config.toml
n_layer = 14
d_model = 256
n_experts = 80
experts_per_token = 4
d_expert = 64
d_shared_expert = 0
activation = "squared_relu"
moe_layers = [0, 1, 2, 3, 4, 5, 6, 7, 8, 9, 10, 11, 12, 13]
router_score = "sigmoid"
normalize_top_k = true
routed_scale = 2.0
balance_loss = 0.00218
balance_bias = true
router_bias = true
init_std_router = 0.00612
lr_router = 0.000434
vocab_size = 8192
norm = "rmsnorm"
norm_eps = 1e-05
tie_embeddings = false
optimizer = "adam_variant"
lr = 0.000889
beta1 = 0.9
beta2 = 0.98
batch_tokens = [32768, 65536, 98304]
seq_len = 512
train_tokens = 469100000
steps = 7898
dataset = "wikipedia_en"
Below are experts of layer 9 (counted from 0) of a mixture-of-experts language model. Rows are named router (the router's row for the expert), up (a neuron's input weights, with its number) and show model dimensions 0-255. Each number is 50 + 10 x the weight over its row's rms, rounded and kept within 0 to 99.
Before each expert's rows: a language model's description of what the expert responds to; "mostly gets" lists some tokens that are sent to it at least half of the time. This comes from a sample of Wikipedia text that the model never trained on.

# expert 44
Description: Digits in data fields. Digits and the following parenthesis, dash, degree or prime marks in dates, coordinates, ages, vote counts, e.g. "(aged 28)", 30°00′22″.
mostly gets: " (#", " census", " Historic", " Class", " Order", "rthropoda"
router:57 51 53 75 50 45 45 39 42 51 62 51 48 34 41 49 45 39 42 46 48 57 36 54 53 52 70 48 60 54 58 50 47 52 63 61 37 58 37 57 28 55 45 55 42 38 61 52 51 72 48 33 38 55 50 71 56 63 41 37 42 43 64 55 42 50 53 45 54 57 53 41 62 55 70 40 46 45 49 56 49 40 67 35 48 48 48 53 56 41 82 52 42 60 65 46 61 51 60 48 48 56 30 61 34 50 62 49 56 44 39 50 48 63 60 45 64 53 65 47 49 33 37 49 58 71 48 48 62 72 51 41 47 45 58 58 51 49 64 42 50 48 45 59 44 58 68 72 54 45 57 74 43 44 55 39 57 45 48 58 65 41 29 39 55 55 46 44 51 50 57 42 56 63 55 46 59 58 49 42 50 69 60 34 47 46 41 46 61 51 33 45 58 71 50 41 57 56 69 68 44 48 42 61 49 30 36 58 59 57 62 66 47 65 58 55 53 57 63 55 49 55 46 37 41 53 53 41 53 44 39 51 42 45 76 49 55 44 38 45 32 56 53 72 55 67 63 53 71 33 52 44 50 53 59 53
up1:45 41 58 48 37 47 47 46 44 64 60 47 55 52 31 48 69 45 37 39 47 39 40 36 49 57 61 71 58 52 51 57 50 42 44 51 35 61 25 42 44 43 63 34 38 37 59 43 34 48 51 45 65 61 61 51 64 45 44 59 62 54 46 55 57 49 38 60 38 37 33 31 38 56 50 40 50 55 54 42 35 24 47 45 42 32 34 60 64 36 50 54 57 51 45 40 45 62 50 64 56 51 53 66 42 48 77 39 66 52 43 58 34 56 45 44 65 51 64 49 42 46 46 39 62 44 59 46 64 42 48 60 54 55 53 43 50 53 41 49 50 46 50 68 37 64 51 54 49 43 46 45 43 40 63 39 39 52 45 64 45 45 58 62 27 51 48 55 42 54 59 56 50 47 44 43 51 60 63 34 58 41 65 49 46 71 62 65 72 51 52 39 25 49 39 40 42 47 47 41 49 26 42 59 53 58 44 44 60 48 59 48 46 59 51 45 53 36 37 60 49 51 41 58 56 42 51 48 45 54 61 37 43 46 55 52 38 29 56 57 45 87 51 24 48 46 44 42 52 47 52 47 54 67 55 47
up2:56 64 47 59 41 59 55 37 57 61 51 49 53 55 44 51 53 43 52 55 51 46 49 53 61 35 82 56 53 54 65 60 45 53 48 54 35 67 47 59 33 55 49 45 49 52 45 53 66 59 34 42 55 34 58 55 58 57 59 47 52 46 52 48 58 56 74 51 56 65 37 55 53 64 53 52 35 47 60 64 45 43 39 39 36 64 33 41 47 52 58 43 46 60 50 55 59 67 51 53 54 57 56 57 22 60 55 65 64 55 47 54 56 58 42 71 60 43 62 56 42 38 48 36 56 43 49 59 76 63 47 55 40 64 28 39 58 63 47 51 46 40 46 48 38 57 68 49 57 60 52 40 68 56 50 45 45 40 49 18 57 55 59 48 53 37 66 52 44 49 42 42 58 65 52 35 52 66 58 41 46 70 54 63 33 37 57 51 60 51 54 40 53 63 45 49 42 46 61 46 37 45 37 57 64 42 46 61 55 46 56 57 49 51 63 57 33 52 52 54 43 67 50 57 48 53 63 39 57 43 36 55 36 48 62 45 62 35 42 69 42 69 45 42 57 57 57 58 60 59 28 27 65 58 56 55
up3:58 49 59 64 47 55 64 46 53 73 67 49 66 20 68 51 49 55 43 34 50 47 53 56 52 45 51 52 37 50 57 38 48 51 66 42 45 55 37 51 45 33 44 52 30 52 52 72 57 51 53 53 38 59 41 55 35 59 47 31 33 63 60 51 36 36 26 48 54 63 54 52 50 33 51 64 48 22 48 58 39 42 50 44 58 58 61 53 58 45 42 48 57 40 59 59 37 48 48 46 53 58 28 47 46 49 54 53 42 51 40 34 49 61 72 40 56 55 72 41 50 56 50 27 59 58 53 62 53 45 35 58 48 44 55 62 55 60 58 33 58 45 39 39 57 59 61 63 56 41 57 54 47 65 49 50 62 49 54 55 64 38 47 41 44 61 41 44 57 56 64 48 43 47 47 47 44 59 41 34 56 77 57 47 44 51 54 45 29 56 63 43 49 59 59 51 51 39 54 46 53 69 54 61 53 48 44 48 51 53 64 73 42 61 60 51 52 51 64 38 56 42 38 57 36 49 47 49 54 28 54 65 44 35 59 61 42 43 23 43 52 61 45 70 46 48 51 43 49 45 49 39 61 32 59 47
up4:40 54 55 50 34 29 47 36 61 59 42 71 48 55 38 61 54 33 43 56 53 54 41 57 46 56 65 44 78 48 64 48 53 50 65 70 37 48 59 77 44 61 49 50 45 55 49 34 63 44 59 48 51 46 53 52 44 44 39 47 56 47 47 36 53 48 60 49 52 44 46 48 48 60 55 55 46 49 56 49 37 43 42 57 40 46 45 51 44 59 61 49 75 48 36 42 26 56 59 51 49 58 35 65 50 38 51 52 44 58 28 51 38 47 61 49 57 64 58 38 46 60 69 57 44 58 40 69 50 68 38 72 62 50 33 66 48 44 72 49 53 44 43 61 52 39 58 52 56 46 28 62 43 50 40 65 49 56 47 39 29 48 60 42 57 55 67 55 65 50 42 54 54 61 48 60 50 53 51 55 54 56 62 42 56 29 51 47 32 55 41 37 38 65 32 67 48 45 54 43 35 48 55 50 46 29 62 49 43 52 46 62 58 55 48 63 34 56 53 62 48 42 48 63 50 48 75 50 70 59 36 38 76 53 41 47 52 50 47 51 45 34 54 51 29 49 43 52 43 54 53 55 47 58 57 34